python train.py --n_layer=9 --d_expert=96 --d_shared_expert=0 --activation="bilinear" --normalize_top_k=true --routed_scale=1.0 --lr_router=0.00059 --norm_eps=1e-05 --tie_embeddings="early" --beta1=0.95 --beta2=0.98 --grad_clip=2.0 --batch_tokens=[32768, 65536, 131072] --steps=3936
Below are experts of layer 3 (counted from 0) of a mixture-of-experts language model. Rows are named router (the router's row for the expert) and show model dimensions 0-159. Each number is 500 + 40 x the weight over its row's rms, rounded and kept within 0 to 999. Numbers have three digits each.
Before each expert's rows: "gets" lists some tokens that make up at least twice as much of what it gets as of all text. This comes from a sample of Wikipedia text that the model never trained on. Tokens count by the router's weight.

# expert 15
gets: ",", "th", "lo", " he", "),", " He"
router:499593479510455549494482531457498511597483460447447549498526552524479417432548486445463416509540492466492564564439509490455458441402414491545494507477523470515546545465498525427450496513551486509504473521493535432505526498551463484503534479508476467446477484486494481494524520445511503514546522554560497505464600579479483466496526376523514482526504454497507454387531492578457508556527438489525452526546473465480437508482448503495514451454455437572415461458489497527508554430499523

# expert 27
gets: "or", "il", "li", "ro", "ver", " be"
router:510552484461479505473527499422532506563533429471506529469585546497502464455529536451485426502542509522472537541458482522469494449521470494526505532493523477461487498569465529455443564414536468562468486541514551450546546543541477433484458441485491514466441435506511517501581521514491457501537539519565556399448531459517539457418531460518550495543453483548437404476552483475459504503483462452468464456540480474531501491517421518501453424500458553592544496435483539576515547466519485

# expert 3
gets: "an", "ir", "ian", " B", "ish", "ru"
router:474506490524479514498506551474473433515507456484437490433592533550455449469541515543473475522519513512490543481482489459500432493488490498466446571501477482513502481464535565511546530470582450588549503549511572453520531476535550542471506517509462515478510478526470535498512548478479465472454555523548523484489516557510535530444487471520591494581523502509448445383604473509443495472526447593501527581494450466532447524459450480465475426479469484473442437481505450516448526452580500

# expert 14
gets: " (", "al", " \"", "ent", "ci", " S"
router:423514495525450471501480477463507451565503459522538555404533564499519446462525480483539426552541527587499537544491499503411510425503446408491487494528454500500484517545450511481448476436552469548504547484534531463514557536478506420498530511464446516446501467512515483429520504379440471495495496526543491511444531504445493566433457499535536460505490488498454460450578475541480503468558537509573477547572496491536462571472440529515505492548490421508407489508501513478502476488472529

# expert 21
gets: "ad", "age", "ke", "ate", "ence", "ance"
router:466534541486457552463520503420534500514475449450481522407536542472519485485528471496482414527499578485486529486488555427486495478425447449475540535489553467517487520534451481420531518412538563519509574523489539440530568462526521456481533505514416520488508484492490486486601570486530521531498561493568522468459507521493515485440525524523527443511492518503496456475546449543565440477522456506498470467576493442488483491433449532408492381505500543486514436460515465452527525463546498

# expert 10
gets: "\n", ".", "==", "\"", "===", " ="
router:438539472487486527489483443400537522534558400501445489419537559482537440472569519498565428538541517475481514491506523469483519423512447430436508568516485470510493505541453489451484572461565524543548477490488534459490503497522473508548519494510431514464455510466527550528505539475458528489479552497560497439461530540478509567481449441527543449504488495473494466487506450502486454513569491530562519556519490449529435470441444555473566475453414471531475473431472473577455517471534523

# expert 4
gets: "ri", "u", "ur", "ol", "un", "ul"
router:409530427527450485467470530446488496544514448538478525523570529555541417471580500484495423536545565489516563550528548490447482468439471429486522598494470573452477509518518527512498524500503541551453512462443575445510513550495491479465492469414487538465437449563505496497432540477491509498498503529548510417453480471437487565451471477561550451548519409533432499457503486518492510528479538541470455496524472454494516545461422521538572470416462486557453483471496465528438494463493548

# expert 2
gets: " re", " ", " f", " de", " st", " p"
router:462526507466467502525531546437470489528506421438481500485557602483538473509481511481524414522510536528502534521480477399477442530475464419492523464548481514476464502561511560491433578404503501585488538486494528469501554476489465473485496426497486557425499470550525511531527570456478520572536478538549490488464513528496493481475472487525531460483552472541488448449517520568467413512569450514500457520532502427518429529486460548526504492512513487541467470489492483486492599451568514

# expert 16
gets: "S", "A", "ic", "C", "P", "R"
router:555538499461458488450532493486503496536464466501488535414526521508466435513467491496523471479513563485541498561529473508525499468493397512523541534498514531454469504502499508448438530446510496565541523486513549435527516465502518491475516509461443508480436488518476548484493543506530507486497519522582538379491576497488460604437425507523499485484499522505432471497578506553524536507554452543556459519518448415490515486466451610536590427454437502480425466420530492463485507481561517

# expert 9
gets: " the", " a", " The", " an", " his", "The"
router:484510472478445560512494469423441477575549417484457490443532554495532470522580471538534380464463545492498576523460515489489485444526511475472507544502479517502487505560487494482513467454546486562514514459517498501563603495518424484487496487542494496488471477555479474464505560521474485479545497599530525481464516535528511480473428478534507460545470460572459472465600444542516461540566420542503482538542483504546507502533476580522529463490483445482459549464558437514469511438526517

# expert 7
gets: "y", "a", "la", "i", "ia", "na"
router:544556550529362484471506474469447469566499455438510511484595506498539465423479437471500484528541553511537517538462531486458486417510415456501489505526462453523531557499486480472467545489557465523500547486454520499493520509564424483484520480508438553482407532493471518495576533508486492522488534539546494445468557531520501559460460456514519485395464468487510442435519498500508465500516449592549472511522440508547486523491440564523607471485471458510518468513488484486475512441530498

# expert 29
gets: "in", "us", "at", "im", "op", "um"
router:587535548478496524479506551490439464515488442512484468443498542490427457493533553537551467518560499532450576540465521474493504469528467416473411571543473479480431500620466489430495535428466525596450570475513538446468574475535495510483457456500462483462436499508504564537557546414548498538465514584549524506482525576461520552473471457488527432482486478542504504452527473533440419623502468562518522454578499460467522566491437529544564510465478484508522510498496415489476539460579458

# expert 30
gets: " of", " and", "ed", " to", " for", " with"
router:518571445504437518476522474449466472566464424458412456446576509533515464425526515508536469506569501567428561506486524460438457488485488480548536572504484473510481501509456462464528510475537425503454524560526475432458452466574573417520476475523481512466554528483537486518543543452509490523491591511559509388484516464495461527481489481535504420514473467540516441467567466480464440525540472484553393490576479433501487497475458545450514468496501507500441474517467479549477564476552485

# expert 23
gets: "o", "b", "on", "el", "vi", "co"
router:482503489495444487465539513429505514524485441480529499423523547458461430434526525513556431451525566480483541498500515495456488414542487510509508556479500467497486480553539514467536532479573465542557532502535551429485498517528437446512511504451442524423525416454498476558487508525483513510463525602567562503518506486471469486457469490510523456542483483519437473463573488532455429498486430459537484511574489509509482487538417531505538448495476510561466488486504505531503502463548537

# expert 12
gets: ".", ",", "d", "r", "v", ")."
router:458575524489465475525478564451485482553428383405462444479524505550483436462554486453481395534507496531476531537473556497437489469445514487480453547507467546469451476503479530477428510506469496536524529519515556443479528437533510455537487439502452516482484454485505518491514520520469490536496521466556496518534569550470475517461437485507502435522455468527444458418512491519428486505496438495495458495551494432481525533400439558456504465477462535517483506508548482499506469487514508

# expert 20
gets: "c", "le", "it", "st", "ation", "ment"
router:484532490454424602526465481484519454548464415466419455493584553473461455497493455483540421462508486531499544503490488482499505489488427511475459544480475471490461530521466483492491552475527484515508488447487549478480534477500500473541503463418449518483530473535601517527549619429472517461470506508567522412548509570507430520500469384502531507481462460520507520489507439537513437510546507552461483479534428436488460546507460561511450441494482517535477448494501513550508559506540494

# expert 18
gets: "k", "g", "p", "w", "f", "m"
router:514500515483492569549519542480474496508491432523457502515525565526545451484546501480499504489462474514517511545518497436443402444566482423476456517497497443490472480480525482452500531439602450598543511560531545409477507465491516417583536524527449581444520502514500495611481524510534596564548513493559510458500546516484501488470432498557529467481517475494445420449461493534531470578501496482529470531549506403478507536481417515547539488470497517498458555484555525518465487510491515

# expert 19
gets: ")", "ar", "ly", "l", "ter", " and"
router:567515425495446511448531428493459516490494460528425494467562552533500488480507490487515440508526508529506561506482518433444497443457432444475477492443520489517519459517449538485458523390532477554542522540521527458485492516469459454447511481490450503477442514479485517487489542436531517503468579498582504423465506559522461508479467498479499399491514433478530492426543507502473489472481389471622452513572452434483438547492440477481524520478486517520480506443449455502486570431512493

# expert 11
gets: "te", " 19", " –", "va", " 18", "ten"
router:484525498478451539479491512398443496533480447503502448491558529534483450463576535517552444540614505520492534490423540471498445452494433431493477508572479518460421527538453497458487534459498540560540446505492536429541585500502456476517490454529444552494437525489511482466503542479517569458508498576561590506479523515486524488461447451535530466507447467500465457439517452456553467478520436566502471503555460441477515497471432507490483501460458534524418543498461464478522517474451487

# expert 0
gets: "re", "en", "'", "-", " ", " re"
router:508486533451487501476500517434520449534514434477481438434555516506449501495560524507505453542523486549518539529448481507470516390467500435440531468524472499510522557522518523446502545475511369533497509445519555427538506426506425490515489449490486574452516466486487514494501588533489499525486554528569488440488542505470481476477513430546531486502489471520479519540545441546493544501556387519511456553542501464550536550475435548412552447467460485534464525520495543473462522470521496

# expert 5
gets: " in", "er", "ra", " on", "am", "ma"
router:456500469445491506447508489490521457462497483434466504473543533489469467464561540527580451515573465572479553480457458534489513389476458450507517500581556495475480486543550539457449489419474496559478535456534496438501458512509417536549546437527437448426453413511532504516535532515516501548481484521567561410573499535416540479503490467522608492497551524526489476457540481480528502539503419543550504539527459456519409482509436506436573441475412472518504495462469462458510470495480534

# expert 6
gets: "s", "ing", "es", "ers", "les", "ies"
router:449532530490406566514481540486506498569506386459494514467504476591511471485518454504534419524525481541478592513472472436446502488511469481493530511475520485484514500504506558461476494429494538613555464481548536465504478501535516520513474441526416506494460500556464466481541537473496479532472534585553510533452514510451493554450483488551545479495470459514479413505538486467459494564607496525454465461544437418502498522503447537506541484460478534544449464491430458527491519452490440

# expert 24
gets: " ", "e", "t", "ta", "et", " T"
router:494493507485493476489509503333495444529493437492509503495531475587503522442526541490561415455558519488471513523480504382505452414483490407494433467512511528527496486588496601422475623474456540551540473513482523430489498544503525472546522508450449518466538480532492496471546598455504454523501532505564529508510551449481439474513496523498520462460493483519479474485523458481535479487513428489565484490609511492487480517517444549438508511518494455505517503478481484469463472499514500

# expert 1
gets: " S", " C", " F", " A", " T", " P"
router:483480494470493517458498512435503495520542460520463497506564622526448463428533477562505433529498489560507613565440521418480424378505468438491472468495530503487476506527455546488476507479531491570483470534508503423487539437502536464544504483519485509455507464499497558491535549500487499524576532543525470435504482559496490519481460464514519428539459478545498488457613527496526468517533475490497483513575479474516520516439447562548549414452495500545429488503448502475454503474519536

# expert 28
gets: "z", "ch", "h", "ut", "mp", "ph"
router:454552496522505499453440580479488476508502466460512533521537548537525428505540482536550478494550555441498545527511527468482419510506453493511476492512488474472496455524459485474537575465475444559529495465501531431501513462517484485587482472445451478478431462484514600563555519440477515519472533491552558438487561511526479513456485441496580442543527465558428456472577524542438473500570498503453468518551468457516481460431419535493546506507509470490407530427457453490497521490554468

# expert 17
gets: "-", "n", ":", "|", ")", " N"
router:471523462439455484426548524492498464537448416478524485507562552529533469472505499526550452451498482469513519508424501461477493461487492492539507570499510505502464520577511522443495506423518407514519442479536535439566525532480540466522564464447508509483513515482466572485591522479530512484499567475550534522521511544494528454490494466534483482454505488516527481457499452526505467511469527546523416585567418437524501563437448523512574485499444537550496507520501438518474488467510474

# expert 13
gets: " |", "|", ";", ");", "---|---|---|---|", "|---|---|"
router:510507499513481510515498562515427414529524432484518537459536522559454373477515480476527480506515511484484572520506534482494521343505381529524508507471486510464498534487507524491444570449478504553533511508533526454518539508550500506513491535529390478464490464524485485557509494520515485566532565546564530362490493500489486484474442499531509434458475392557448430444522467490460456504568448491511484513599479454524502512457425522499414441476486483508464469493496477536460536475527523

# expert 22
gets: " was", "ed", " is", " as", " that", " were"
router:527510493498460581501561555498495454526479420535501512417556537571514460425498561478589423575487483535493507545483485483437481485529406449415508578511511518501507560506470510475501495474488470528521506533533541442455547494482438495495550460532470490421464453515550555494515532465500486490506544493562491475480521536512502492489484460575522502495465475501477486434500472514494496524545447541463442491573391441482507502437450548519533503484372530528446429498476487495507518472544494

# expert 31
gets: " 19", " 1", " 2", " 0", " 3", "2"
router:534547478453482524469497551380460492502494495490526529523581496541538384456502472481512461475496519482561498541508518495477493470485428468440536509509497502484494554490481520430512527468479431549527494529520506471482512511589477466474555510538472516412508501529457498495473517432517478479486548552541514501480529541485488540467472408520506460547427515562500476425557472529527490564480386531486522451575433449520489531439455523437584468486492522490471491523521495555444567463525465